Experts of a small language model: 128 tanh GELU neurons an expert.
Below are experts of layer 3 (counted from 0) of a mixture-of-experts language model. Rows are named router (the router's row for the expert), up (a neuron's input weights, with its number) and show model dimensions 0-255. Each number is 128 + 32 x the weight over its row's rms, rounded and kept within 0 to 255. Numbers have three digits each.
Before each expert's rows: a language model's description of what the expert responds to. This comes from a sample of Wikipedia text that the model never trained on.

# expert 19
It responds to: Periods closing sentences, often before a line break or a capitalized next word, plus decimal points, question marks, and clause words like but, though.
router:099121128088131191157157141187162120113103083128194093148158145116147070093134108126135132143122175112136150193134178136137126202109102156118163062116133119137157119125205102150167143131165131114142077173106110066065121121129097121098168148098148159116141106115086125136178122175118091169168091134151128097133113117194150058150167141121133100119100123168157131080097101056094190092106101096115118160111153136183138078118098131101151138156178163180116140131151103170066120129108154157103176121149136068148112087082147142066123168160115083106105121095100161113156140099116129161189157169091160137089103170117161113136101142098121148096114077152118118178094185125155114137124115074071133157119103152130095136198143095156131202102123167067121140151174056159147116072056130
up1:129111115082111139121186064143130140173135204115189141148117107144142144082105119136105126115134115140133110108139110140115124099206089146184164158121151169090127090104164103175141100168105139138179161134086121069101129079141129169142169152127077152119077067106061129115109169142104159136166125154112189133118153098127147148139101130074140116131120112073103151154146091120089147095120166130140103156099075128151089161153043114194132143121177090115107107127135072127113105136113139063074134120128176136125097137097122149131067126095169102165087139123114182123145033133175096144153120055089190105061133113029216124094140160128120135193110088061108147111118123170172101180114107110095133143152111102067128133133136142181109161139108127126106113135111133162082147178136088
up2:078143110116142192100152194151152156123088146169180150102168144094114125126125161193113101121155119162127155154146172210102153147172083127055153122116151143179170191100145098125075167117157156093138098129109135170128120086137107104099117150100136164137136114111105135178143156134150121120113098137117103075112131112114137105135082086169151151182132154070095145148121130073152204080083095144167068113116092145145159174086055146154130184089138150110087152157156143151121111106126117157112103144177067148134118155142138178073142120116117111181139151200156095129088106110076159054061080054100154164164113112138152134143140128104150124111133109099116149181132088134137084155124102073139092108094121165090066137140151095162109141112147125229124184073136137126110121188130083
up3:155142145144155148165136200121109126089140100122137151146090174150025166146143073147145120078110117107154119173139142193137151142101119119096112121096126142145121112175150121153175168120128120098121087177110127085082125099096149069135102123120145143115122162105078116140152128147099146142099159064126147139132120116125071104147108106130110162168106101169114132179077159157173128143111121152106144126188118086161135142161137173129107093156071180163120109066174118116120114086123130100121164140146076116211255148149133071105199151114091184118171117110142171169135165132086107137140094123041107132170099142136115120068106145121097109168083176154126088121129127109100061137113211125143109143122096135143078184137192095107093142154164057124115107119113158105150107106061138
up4:185137165141111079145092164141091108130106123156110127150161151118133122136040139090092173121201065103133147118154148164142133175120112130132147193160170142063147080205133131092124142143129132137099187082100147136091164134092131179146115141131163126103121087090096064131115155086110150098171164104102168088076101134175119138107141133115097168143182150129182107110137113148148073072080122125172105121097135121114141125140111180138156171114136115174080135090147159189081078092101130116087118078143086164172113120122118130145097197120127124168123135147149049115171108168104097187087112176086112109139094100126136135086097123124081114140200150094167098110112090114120129154114121116196083202118122061139082166147107093181044110166137090098125155147101086139174159135155126
up5:117112164109155138114142156113075116131082143152093150130103126157169102091170119092080182090133133063075123076076174131134155205149119136119129101029132094100105099132141087112085120180129158097107134067147160121111155078150070133151117189160167142117125121089128112076143177136170079093138115125154139118087178193154131127090153118111162149083172154095079152105096091142152122122144157000141050126155141176130183121111188180136075200138161119103035135116163160121127089052128154126122080137164118096154079098192104140090104137117117183140143143089132084115153132125153101169158120142133159097170112133085139105128106154119125147124139141066132155136123121105130147170084147119126109119077126102150129163116137141120130114173168106108125158090139124136142099101122182
up6:059111081179125155120093118147080156139162200133178027146122109115147128135166019155139146144176222180153108129144144111105155086145145109054191195130146106136134128151169113107148113152107145126111163124152188130176130122093152104133161106143086185103114162131129092130124188095189128110141111125145148115100132108121146143109082067163116123144098141135103145127128135145134152098070075144086131193139100133136180122097161065077093118138109172064102140113114109133134162153166116139181086107064121176098142133138180133097143073171127141112156131111152098149140170093163119126084155081132153209150167182172148106152169133146106072102130106131192134132121138107110116109132151133133124145101098106095148079167186087113084136093095148097097143109135092112129188141141084
up7:124129109123117130132151095152029062181121168149115097127155159132130108136129141108123115160099107096135138120165115155109076179126111130112140069146182155125138121130130171120099132163152051162107141077159118147139159035102087152088067139155125057152110169155095079039145156162125093205087117139133158098115172142112149151175175104198068143123102146127158180110141151133169106069115101095098135145144160169069128094124112150099124171137099122184073105141099130164064150127120126129141112137084162069132125127098141165083116150116140126105205154130116138124149106130117113161176198109157176107102106119091081137148084110131125098152157135163096101127086149135106138150094142108089183094076139088115106061105107090150134120131102060090139109129183125049166160145114173
up8:087118125144141172111129157128068137120117100131165147127124119161134089101129138064134135133153118115068083140097167137201154129078194179092144208150128080114106136130102166167135147074124115143123157116055111053088123134088109174135119128111149119141082141109117135143150122068180086126152081155168132130167144105136108150183165110081200123123091176168144180136114135142125074168077157130101037120070150112160065131167170058098123088123071111139128158178132175082077175096107145127126118142095113136151099136120121139134122101149144092125093134160143127130136122165109116098096121083187126049084124136188162146131143126135101115089147128100110140140113179106118092150124120071149140147133071093160096138156140206227149156092101104135162115157145114173171137174108178
up9:129138132064095156114145075127083160126182132106126077163100134108126176128134140133126177108164086180080134135085110105127151137096108079105089124059155180136124146192166107140170142165150112085103088122159077153105156107169149074081135140135170122083108103136158179111128164156109177146101127171147195094106118078096120115193115128101055101079137169195073107039154113120165065147087130124096160110180141133165140176103128164129151138133134080097113137159107128176085117100139150087112142081106155181109099075111141120141064134058155123167165146149155149110147131137095118157114091082115148121180073074137134139170151166132151132133084133122147077105090110163112202134134082108116109153119148093182173159139107065138143141049119100121114144153093140126151096084103090
up10:156144175135112102133091166153136113151083099067067102111112102123194139132119113129151155122168166091129166070124129141170096062145089099105182135124175118115173162134119099122122122214079181124169140109106150197079136155180085205116145135153138116092119089151183098105125131108122059205132121143094136151136158134119129171121111133134152127123097138144136092151082126115097161183083117143129153144135128124139153078131111146120092140179126126075076133171143109140081118144214114136121131088095127177150167169078157104098114090131153080170054108105126144125119121155160095120097130136106109082089142180154166113164145070175112143049113176117147113144157153201140128147160106123115060115162102094090140102089153153144139091170053110172156154164154121135072155147176069
up11:132149140164086180137140138162150117125176126127143108181170099167113169155128134145121073176084101053180191153089194175152114104140156112067193099142101128145098097073044134104046127169120161113133147116161116107133103076101114064136133148156116126127160157084092064104126148104153095112091105102155079141098127079148137097177141186143099158125126144101130122100078153137100111165190097150086109105153151108121076117162149178138138094166116089161147164126064175134169121166111137086130112124152109130135105095102150099074160102140137122125093121097145072121156140192130136121163120139098130159069134108094170154151116149208072142111109130174130133183172181095076148076111159102077104136133103171147096103149058168128144129132161149127117078127097099077118054126122141
up12:139100076094122116076124192123130066148060161157154086092180112126150153201091180171149124127104118091148125125157120076176186107104100167068111118107126118099122099143186144128087130120118124145164147129120135114138103101144094101111140135102096124131180147168122146102108166120106168101125104143172129126092098106095130136126109076129134171141210170106098176140106160153134120123076140169149117100102157181118130096084101171170120190115154113081094151113072176096114134113084080167063122100158116142159187069091175142103191137124139120149123085179159156170126078101107154042119124091126128124072097111156140125170214125106086116175096090096087141158081112113159159149121093123169075222141144110123127132140080120080160128105148122168100169123146124173147180122121082
up13:189114116150064151116156134116130101102162069121107115132127119129104205104151115134120207078127134132095142095134157190099145125091127100117164094120130145117089121186137115110146119102092103144128127087132134166116144048061137124179145135135201119131143068118136138131114139125180099173126181140095098140146091151097129063155145106116186148063095110158117115168178157101149097212144151144112175107124121093148109167155139115080150079203119098114169164102134088164115099181157095105068171093159071154097125202106116142160139149145170088135097131108120127123142111107108116158145095167040115130114117087138149118104091092099149120118165108158123125116120230075134096113084127146167113199206135085093134152144133121142135130119126112093100104151125110113029166159121166
up14:151109115126148141095118128114127109121169097128172168129090112105131082111169184166166158134038121111094065141138089087157127117145148168108091124155087127129140142113112077132146172121090113097131098166106033113164134122103160077103206100110108177114121096162100117080121120207126123161205102138108101134139163100111106136115065188127114050118158128156135156135131079124171090124068103097106134084176099139182124160110111124153108124076104092157109095117119177092131130139140148123106177067143130170175137089134187110115117118196104179143107138080130120160116137113050118162157145108168087137112112141161139125069153113062096156122138190105110145165100121179125191105146137133079161120122128034146108105104130084138145121142211131166120126152146137116187146141078083
up15:142081167096147074100159132132146099160128136137095120125169141123111068153112131069092202119122105139115147019081120142099150168127117105116107158068149123110100063147166140146162120170102092112159180106123152110111189116115104131143106147156121104118117117100132060134072164149142100130134082137161112040082107096131138109105078146133123146131090162178154174128140149137190177085079080181161117195151142159098086060152092155079134129112081134152111177104141134133115142107115155105157100049143140134174182100100111135162069113174086155075149136120126092115073092148099096177094152118146121131092074163137167086140120110012154064155110134134061149106087093152114119173131126151134158152104144145100092144078136120148105106119109131168167125119139135162123150076129143
up16:099104109094126100116163149084172084157160092156117118109130126106126147118146110148046100097155078073105162130146087133138151171102115120181186138133142103113091145087136117202101178116158125080148116130139196080082117104162127180123136137171148139123196160136101151102159121184156175199119144067095192158118169125129115178048112176135112116119086068147134114082124059140078118157072096122099142170132082140175115126130120136139125154208104132111108136095170136123091121088093122166097107151143124098064074165093141121147138142102150123160090153138177123177114132132137113133113145107131078116136068095175108109180148093131137082154090090131148142197135143118080150220170086135091115121140096157139085167074145117149080078108109140107131190176114108129156130122167166
up17:143128124091157165123137157172165145136165103085185162107078105152072138132161087135164108139101179104161116189092104071143134139100126116165098128126142138130071108165141154158123147129144127119099127137070109116115164091147121101144158177129128133118126194174119153126152126187092103186121086153096167136159121117109163144137130166168161132160082122092171083167086055079143146138123126144110153191118158201169160113141103121101180071116173197124168149109113133128137142106161104141097204157071165081135116128155071145133110155130130149108133149121136144127161168074139156137079156083073113190105120136164140030112174133130100170146133150072179164099074163119160139133064121125151123124077133057079105179113118114093205131155153167110147150129183161129141157134059084

# expert 39
It responds to: Blank-line breaks ending a paragraph and leading into a wiki heading such as ==History== or a new paragraph, plus sentence-final periods.
router:202148135139164089113108128151127079145080166109102110148085124179147152131120114147085140144156099136051048135168134134093161154138132145123156118182209079136133124103142150154112076123183090016119154142113105126101179061059129144143163129135156176138110122146091155109131163086125051116110100146150168075105133098126106120107076153107088087120144062148144133158121104151144105105110148142118098131117150132159126106143139151147129216093158116152229144152177132138115146103116103131130207127162112158134147092121106101101091062122149133132107163127105220087141179118133171128164149121148222115090122095119115108145142116131088144145115109132168119115146125116132123108108127193113117140147042067126135139121154102103120138123183095181141137171107137125167136125068059
up4:139137162135083095147091123086200112132139125115076127140110136150152130107197172153118143121146157157098114062146134144126164040103099136087080141187127150194145108126168126051145092122147076062133125101175187107113133117156100145167119167099115158103128160103118116138164148105117171119116118159128152090122132122137144119091098093160142122117127086178158092133114102027071129165133137142121152085058157124047108149136157142066147176067062142093109139108133152092150149144118137129084138169046096110114128152084151105127117111130089130098174134137105126132172145132090139083152144190114173121135182157126088105154056163107113160184180071106096119123112152112119129159054178172161147188124142119144117136102156146155158160110155098084100167126145180112084173090131085
up5:110165064132083139126081170141072151130141149143102143164092174179145096158094069102113139137094139127133169110118135129100154122125052112190171155127170124168087146066125162136149154162146174116168136106166119170165120148177166134093133173136117083138150115055085121094138101161154205094133157169185118130138136110070110136080092148193098093138159140160147123108113166118126100099124212170184119138191128138179155215060147076130082147117124117106157145083135116094152165168108135079151144114119152125153191095164158131215157172170122124125110139116131125163114137099087080140129117129134098081105083114108176129111080186147185090126159146069154121121145127175153157094115116133135130142121140116059156146189096126132092093184124152177084100143143154116146134112106095
up6:131117126121120126144146145121137099151095099219062048126123130130136182142130132197092142109161166189187094111130169146096105164126140145135146113058183066109088133142173102146123131108174111096114090112140158141095124113067102117163117106158135151110095118107118175075149167078142111157084133174200161119059189126107099123120067183139117082112116105148139069105166161163106164113105085144133129180112171142135144123114120121140124170112147116125171122124169191110175162211165161119143115128122102153127135084117079074182119146122114135208096178086174188137149111046116128139118121123124103110149074124094099146100144112123106090091143129090140130116097154114127091151118096135118095089168088079152129074171167133117105199120096125180109099151143127057143109146064129
up7:110132150169078201113095152116093162122110150124168127144115130119161132164092132135157142106147092160101142163076092086153118134130063125136073121110110143125143111075216120109189102135073166120080118100134141172187106165137156120125151098144172196128146155144147104161137132155175105130095104157110093230106110170074122118091084141178138103099111121109223141126139138128185175124159077056080164080113129183132101165102137132178144129130135119182129053095037120182104143108111107068144111086122161109095164126113140100117112113147128145094108143096127137158134143127101148144149185092092080123085117175133133116120141102124174127174138127063124145159143146194094137104133155131220097068096124163096121161094143115125132125164076126078131114095125081187129137153147116
up8:150109105127133092126140159093114124183150131135117177131112146156138107113105119178168111107120145149095156085145153126078153127111110069149156136095140070166042140199141104103133089121151108092109138192132209159086170068091127084162149170133087113114177118089165155156150203166120132146137105148153139192067145146145116203132168119166141118084146123138118131114157182189166121152091119120126092101059093186141148139125089120132168091135139177127159134113118165114095110153176087144113148115092115183168095109120098175167114143127123135094112170113129098147173120062076078114069076138120116105128135195107167149136207114150128123100138124078130098117095094153128111116121104156133048093150146038098169075166110128111090072185103134168119138096159137116150079150138102
up9:119085126114119125080091114137173115136133129169113143160092099127059145163169087065155114125133162147098154123145168125100065198070138089155148088202121118118145084110145101082186100117146144128054097093091124120173139110071165155149075137078107128105130181134128110097128151128130110128098117156153117149139083079163138144175157107155061122181124123183133185098164087119139123091132121142058127112107172169092157089131148159144126108125136171124131147156095140103149050143119141146175126117122161132105098051171126127125203096178131090111091133131115141169139098129176129155148110118124126088090094166086073077148165213103148156164094190154120129185112117185112162138092175126120121133123126101147149180148106155139139163106090092099142091138020186147161108128114089
up10:163127112126075147122076150105114089179173067131140103103093144178132099143095108101145126102097112072194086100114143137131124130199159205146118149153169173106202128164136135128057061068219090081160107117113183097138125113100110107133109098147143125132112119138127207137118178134106085177114150147129104064091151123132098146173134150109126093131136101132159157166096103149088119145124113176125127097112111187200108097149192130159167109122137085124059120193106087082124105153131111128131151159133138096145155168130096098113177100114139114158147123128088140129103124105154156190159177107102140025107188072131155157137102102147095167111117151130110099085133097171115150169119117156111107129141159146148143094169091112087062139144143101172139114097144147125087075161069071
up11:144116095177152144100110139114131156106150184147135152159126117122116139147160101117097173114150101173116113117105144127144129173123115170084085119119091058132102170077137125092091114112158115169120109151167102103129160122139067142135093116097106166129130102066115007130101133121080120104168194097121114113145184115173145078152109040136147148092156181065110150128131160121174172159111126122120159102127120138114111130121133122102154125174135068133121133114166099140098070146110200193099091091173109118102182084083163080172107115151062132106157204083139147136178103200136143161137136125130124145103135153067131133094127139148155180104040131126132132121090146093184122105047084144091160127106111117177149092142162173109106167092200149121172167118120157173126117092137078
up12:112092158157110132139120096096139114104133099160127116200113087119159121093191185158111163109136130129096165134100171151082147120128152089125210147146106162107096064115073161126089156143134084113127124065171117167069074106141083095133113103104132059164107181125165167164139168119146146084148148158121136123127150069166115119176147140111162111134132113102124111147108172162210138124115070120094160123066155159155108124101163093159103153209158100088141138124150142116193162114121149095081077157133108149097135112133120152122106066177090086141103118132133161132144140145146081157105118086118118124192150123128111103185147146096173098161166116132251132156122148108159104153107103156167157084190110143091152097134096083081146161105165043129104090172162130145125065104094095
up13:133090172118105138126121124180139113130108078088143073130117036145148143160142190103141133155144173144112157143132146161143139169082105123109144123070130147159145143103078155099135089131123161122099086193141164122096156171133089136100118066191127083153137180141142132126089091141128128081183124088153171124139157120162178151091118093120138086153148110145123133044083138141138151106128079159167154107125163103076154097172155200113160081101127095052133138054138152123083105138094137155156041110180116158157156143156109116186109104128123082151132094128068102118137097120121211090148155141151108143154133122125086110116139122084103123211102111152086058094116115091074191101131142167104139180097142139129105137084082158090146150148081097133116073199141154129142111141095071
up14:147127146082086120117078100101131114136106079100154131146126107094178185109127146091120185103127102162109159136126142131117174145161120099141133178122115114109150153121163149100122137129145117061168134101100066074126085125137117141091162135155092139085088114136098174117134164187133108118154068141107162085085178086142123129139184130117129136136136148151095145108117097126121086172180114158135086116081130138147104096070156137073117178098139190080115007114118084122114134176100060136167157116116138143139175120076135134172146072056093135163126119134119159063139103105078185092130125079159166126218115120183162116137106129170117170099094078104129084121099090075148140086140142152206119140089114107113154144122078113159104066115164122068148159217123117135112152173124168
up15:151138116114175070124106170099127071149150135161106052130102150080081110168149131110144121148127049104142123111100131120133185152076104096140134139115133109119115106103087120140139129165116132138046132075059173096122166104092147132125071145124113114110097070128100114163131128108128051067077138142144130169099116132169155117112077185150147102116169191093110093142143226137140142103106151105054110137184155087154128147122137128135143138167178154126128199133120123139075078110077162128060174112090186184142132104084141120101172111090108072161108090142157097089146132080068163151162172147128103118075135142083095183128087133114139125130164129129217190120136126183161142124126066106151174140142136122085165136133132114152110140175161131101153116094125122121151106079073135
up16:144195075148081161104159082112152110151069080079141093129127087161168113151148124155090131087108154087099170116093140080097137073193151117184124113153133144067137129091096201129159078141122125114132135127144159074100136118142097180125156139157129160172100120118122161108133097150139057115097069147164149126132144139139109189125103063175098106122104153129154146194177125111119146126135100140160116151116150100123104126167197166170145086150105127137097124113091144155144145102134117113123147109121131129088085146136177097059123122052106150100142104094053135116122112174146130096187190187163122083168161047159102176130153169199109067147148122114158155145176135120124168069117077088102140104149197173188142172137150094096156147125111186116144119174159145154140107099159134
up17:142108107174166115131155121147138093147095093165041117177116153169134155021119126123088122129176134145111119079173179162126187115164119095123129137105161135087082080150077102138106114133213117106136141126185095183058155115087132109163141109050133103078070109153151157111117150096143147111123135126119152106112077034172103148148154122177113082164090162157113127078153128165106123138119150154097125135113136134127152169153149137081111204133107131149148161128212178062141099172100119111163165147138055100151095155100143083116133123122122100176125170127143150117156175093083145134082210159170151127139108060073154098129130108127136101082135129120122117115163141120174139137158171156105127124181065084118127143131141071120100138147156104181116085166143136131170123092112114
up18:168075093064147051160104120115093130142155158130120132111068137136163125124173147110134154142172128118164160132127153090122056132148095142172186102160131117171119125122190174132160090161103138111077120100171094154127139153088101162195100158124071083119094123142139123134097137095159110128136137071101166115086127160156063080052190156062141112104175200190122091147056125123053114085134120143149183107071126125185098109146084088147162103103144113166130096079144101123101182101180097111120108133112195132135141093148160166168101142157144092142105068110094184112155064180163119054117156148162153073140130148145074119160144105115120145152117119136151187164150100060117154158074123116149131146123103113140071094138124131140115155120122099142127143171089104105119124141117121
up19:076153144160178108082133142079164148138104144113149146153185130132137130113143129083164149110128161141127110128101061078188148135142116191138128132131156126123180117044113170104140107143158154105148208165176138122106159135100078132123100095096144073127122102092108185127140087110171090121162199119131087081146106103184086112122124135137128120159104098098172168125136093101109169130134144153184089073120084096134161174148134145118116124136122092120107107108146136127115056159120076148113098203130117130132090147059130179200098094107148069063128088089098125081119075138188110109139117138142133092121132156105143106084168147093136139146139190108123136162094190067093143148092107139135160180122134154105148136179150091105149146079117218173035105148143088102099111188148154
up20:110156182167113174127182188113082135127116160091133092208150081150170147140112146137092127171167120127131125130152152226112118136165145107139121137172181103106083142157106138149085148130146135119147131162132099151175114171147154175143145134111184133131079119101129148109101113119072068112107188116096147161094136064095219101112120154073110150162117169152070124138121122175197120070140134132156103114103195099151155103185136167111129112115101118097087121163163130091126133079212202156112139092108069166154041118171072107149162142149146122130147123135089114144104170104180150177068104113147103086144089162088092118127159148126106104126094141204102119119120113125111157102172127090158109146159149090129155120102126093070149111176152126135073053120110101106152141117116122

# expert 52
It responds to: Pipe characters dividing cells in wiki tables of sports statistics and election results, plus semicolons between numbers in lists.
router:234107105125086108123115142131127154173130211164117157106144078134102138087116131113098125112161153123090117176174131100158141174119130098121153038103160134088178141099109109120124159081109143096103090133133105134177120103093128141127142130111109128093172107083145151063135154092155166116064110137121139122120123128167169149189186087128107169182136114119205128127161148085150165132105188101141113111135104069153111053112092116118137143146130115115164182140126072147072171123148143152111169104195140071148129124158132147172143178143170116146111114112108173130120098111096126145181080129085114089110108130108091115145077072148138137143153119179150212131084153085166151156122110119059168102167097047165140165061092109112092180135137170137126163174137124209110095129130152
up4:064083087127221125124186127119108122158108119202118097116143134164154120125150161125111124105143042159136168103108147145089104108134068142119113081129093123209112128119115120170098146121096159098092150114147068098142138167167121203144108164135099046180172102127143107111132144140119147091134107148200036062108129134134151132169096110141155139150144187151057087144135159116080143103026143090157119091165097215082123122146091118139143071138125113087132193174082082175150170108110187110127083109187127115189178115107124141147162125100101148116112114177117099183096117078138121130177105118148149137133121111131190121108159162117110129110110134150167136147078146110128126125120142172142136169123087136120166152104119097125148106106097103169148105082157138154134155098153154
up5:157149125087132107133117107097105121104103079158101120075152199143162207097166145111161147104142125106188102132106139160158112119106102163186150136140086142139127192210142100138126110119137183096130153145137146083133100106138113140134107123129125072164082095046110093107136104100145146111092150171149091127112158142132119105115068118160135120210141099144110095101180116185143186109100146125089125203112186148075096112180138163098129154126109102145102146154052138157109177094118086106116125085113133226128127115163140120093163144098107148122112106139113039051091165125129105142112071140102086104153127094129149165093199141169125164125165111196164048130115125131138111178112120141080142189190096198143155118138109096194127133083114130132147147119095118127124132141087137
up6:152144111161128229084094104194092170152117178108161159158113072167149090134177168175174193103167121132090110117115093068118108183105108160098093088091185147138148059159102160102126132173160088141167128128056151139136105109100162082126087048144077164094176130135173212148079113115194119118157113151108130113105136085091173133199141095148172142120152161127170118185112115142075119149198148108112140143104167152152187119130165085146106116122111164141132111208152113121125145131153133151134131089124150142141101135139091085183102079115110095106096106110156078048188129149112087147145129149106157136152147131135147124142169085147130112107125111154154182143119149092134140147108088171116124123119137107161076178138116103078135169117144099122140124137113172178107072112167113
up7:136126153130150195172141056103127115132115212163157137141129162200123142102118100104133125137154153131090159153129111114151138170120163114141154082223154055153136141170118113155183164095031127072136126145166140111161190075108106090111124134176129133120145103093150171103054106161132149144091118138154116134087137124166154116137095137125162146145080138088130158143133159122165103069139099107097142158123105110079082056109163152145142094151099183181115142190113193104130109098166127175139124118140037105097117157131166098102161078168166103133108185120118142146083149138164161160133077160121124170108097108142131088081110090140130099099224111154123134163166135112107112115134182111147168164153097126147126146144077163140160097128123098141144146105041120157052109115153118
up8:135060066147074113127118083123087190104093096195132072128128114155164097137096150118145146161126125129132176170147108111140150094154128101088119133127119114114093065127101108138134103202143091152118188076175106154186131089104130118180192111142098129095149120176150180084180133155075150142145062107179168092084134085105143101116115122142126119074102123081117131074174084170102143066127145142137135143145146104118114190165142150093094192156191138102141123166154171172121159095111142121105155159171103108133093086106162146114133155092184137139163159146191166123123132072150106101153112082134117121149166156136115120125131209133097135143104086096109169102150124116179156152171160145187127099114100163214120099157181152109051070156173159157121136087137097156121177125153117
up9:090148149180133106198166125101134085115139164130135107137160123120115139112147117146121125222097176100134169181180123138083158113185135132121133150156080098170084116124093130196120118127139156134124124128143107140125106103104108131153125198092165129109099118182146096127151162134108106152115163122101170046153151147150178104094073092102079141145135127105164151118138121099179142075102168114124147104140120108157063118149119112115209154128138133158075152137080051133138114175100145063196072165133154132103068096102198182100125100090067127189181093129104097123076112127127158129109111139134177082122110136149106154144144120148126090064086097177101121178162105075104131084124155163092064153090093153122171082117109120168144103170069084109155138108134081086081135074140128
up10:100086150157129133117164125173112109108138136171146102165134095179166117126061168092125166153157166122117130202127118055088110141115144103083175124122130095174123170160080123145172153155134142181133170127176130152122152144103146129063122116127130152114130174103152101115145125169201215109100148130110155112144142110142160157107136107160172114211175135166241149172158160118117064160115145085160123119151164175192087130122089091126112103098126121129110101187107147083140120097170150062082160091184145194201168176127107085124204138071122095170140076067120141138121143122161088184125104166131114150118155128135159149126128096163160145108137168137112126152159137212122165091130133094097169106131176121113109151123106138118125155097122114089088189129164164127114121151140154
up11:064143161140132127140120136102073063124134191076191133106102150126129170149187089068146173142117051199166139101124153125089122080131085209187135143135149207161064142107143092133121091198085139073150116103143156126082119175123143130161055083093145124168117149133130073111136145122119124124101145101165053132078152128144147098102072065115119140115126132130106070104174135056096145109130094131163123176126120171085130129153125153139122095086122142132129133170104079144101147155134108120097117111118117125097141154120220132103126106136166133166167078133094140168121145154124141111159066157144142141162131146142108137149123096124136103058138084089146147162098139120132125176174157093176109130169051149092110136085106134165144218122158084167167151108132128117129143109148184
up12:148122091135124119164164109161102138092062122080098126076165091129164105118163181136211080142122125179086149147142182151111172148104081091120089126125141161127150076139120154138100117110113087123164077078114115115178149087130072101153090127110111085089070071124079113129101138051146186147078156183137166124160127138097133109145146125149168128133081138166138070104138042105153127130112196090136143151175140124134133127146091200150161153165141187118120132138106169163124131165152112194152097154170179124090092170150147131149107110132080090069148163093110145131182035118122097101162117154150148060146174112106141181167098117112132109154147108113121151115118088077147055158154092127125086120134151137162158113117136152056154158087122146123114107166078165099105133065117136
up13:164137096105200129116159137139143119151137162144135057088121107119128156129066193185064113147121161163114113128190131159106144148085141092121137133120131083082149208129181170098101131102142153148092168104119164114136074177131155114128180101125127141060151095120156119097171133130169122116151098085125109140186064118112160107145134101185199168075115092148157123159115170095187131111070125176175067112160156139156122135133109119130086080095104191154160067075086142145173220101114161116089112126125146108125112109102165157152136134100123106125104109130088150139160104112084162115160116096089142155111180151134077107102133116125120099070087089131141119132098118087121136147126128132168167180059113034160097152139080112128134147192162116151151071134136179076124132069121114
up14:087164159111109130148202143075095114133117106125129086146168150064118120113171146144213049133118107115148122169083136187114075123128154116117109120130135167162084167158109185149093119105165121078104117130103072091038112113138130122124109162100152154130114128167116165116099157183099086143140189164142162141122139051149151125100118102050158104123121181151120169101177161123126131148152097123096179135123133117101106124116081062097084212130118056128133142147132116134148126129155121135159158113072124139079136122142178133105114126144113131146149121135132143166110132106112179115165147069179122102121113095122162142095093159103202074106120179161059142095183172096097201064106141159185124101145109117095152138125076115124159115099109113093130165160121136074185078166063107
up15:163116102153082136100082121130120137151163172091163085111133097102154169128109135234198092135101156170153111127102107111127154153102106158126151172120113141109180146139163098085054165163128189121111114089132118166097142130115103141173139103169116100102116063084094064135113107137121044127071147119105164138097117145091167181167138131158110123193123158135114148099150052113145040139157149136138085147076165086136104120137099136127181146086188158167026113115111129141145157086127077161117142146104180109132122110114159110161138078109092112176081114102119177082067182144076129157157147141182119116097091129109117094105113120174113160132115127121136147173114097155159131063136118165122107080179151170085113147125114126119098168180136128170181161159135071135081147143141136
up16:112156148171114164122151129177087153102140123136092132190149156067099103157118119130106131124142103112109085113098166112134155137131162106142101170120148147144161177165103098139080179144178184082101123132120103111106142149146069055139151109149085086077134146100157159111184103132154153104067115123111127117070065164103096131140096163202102157151145156131162174144141138151139115132138111164128140123111133191120174220178092132109117166129111145156079122159130106125060231110168162154091082097077125177179115134219103166119103161135090170151104136122098110095138127148080099178155156110163100121111139119102152112170135184131045108157111119102048156119155162184140088216147163118134123141157156096145159110065153140120135127151089089139103124116070140149108146091123135
up17:126158136077142123063178056182114134186206134163146117056165142151109073168142091136101146100143146117116164153088083080089161095160088094135092126111161192115111164105112161152096142187125131094082097094126060140157093130114073169093204137094162176135212157149138114133160095143148153098094177138105141130081163191128061098099101101121119165135123093142131098187169108140102175169121135124169147169128143096126155161177111094131145147100112183162133146120136100112065120117076136116180100115142131145072144142163118103096123111122211114104123147129114121118139107157089120137150110107081144110110134109086166147114104125148171098124191121099134161170133207120155159115134133203109174118092122153089084082142128129158148102128116141099123114141059066181088148122142132
up18:183163152136127136113120105113152111134052125130146092120078074146125178099139146155149111105159183132163155092104074088074089138109107206135142147169140162109137118086127084136162161124118138137180124152137117125121146132158101110156180104158159143105133178151178159156128136140175092105076128117130142070132117049145126123041122085104112137130157129166099098106129090153094116113144096142079093129111096138075179128106114197081125125136117150120103145185170144109067131167180154143079188084038109095121175170132155128070132118115108136088109087106135103091122152135154139156111054129187136165096114093115072096138153154117094128172147143172159183148161143081087145109101144134125114196137142143131132124105073155117136129174082116109060139116096127139086128152000134
up19:160142194125029166102072148089112086087148130157151104105138132144096079135103095105154147129130103129100157152101137147109110120124127126154097140115102147108126150165080151126085160146141067096135092099115114145128184116158106096087117189116181132122115138127098131178103177114052158120188154129125083088130148113072161130128100085083156098110122126126063111164139075152232179136121192149142129032157145106140099105122099187174108141103097095095107158091142158138135089131179159123145109139117137112120109135162079117093111142082105133153134117129129046180155179117146058127111125092149148126209129156096109069066068118107163089131133093152126094097071131122145164133165099118078076185111079110133099115113162144184124185146110123099115105135082118147144108130125188
up20:149111114111134115173104161083102081114152190091120121171084128095141075104170085117129106128075109129136073121122163136166136133155127120146137093123088154140067128143099144168175036155098118107128109138142090179129131094172134075157130160096161124155140031140104135042107162165088144141123154139150116145123092110153105115132196099178134072088180127095067150179176111078125108155110114082137171141124140200105123131151163156083126175088136112133077131135129126119130114150091110157147153158083127171073168112130144169093064162145156194071128108206144104168129123139058115158116155167150104142160135121098185137165091076208122144165134154162105144184079137108107116106131142089176137169170122069107128121084185097095120122108134117173159108140109174139138122111148140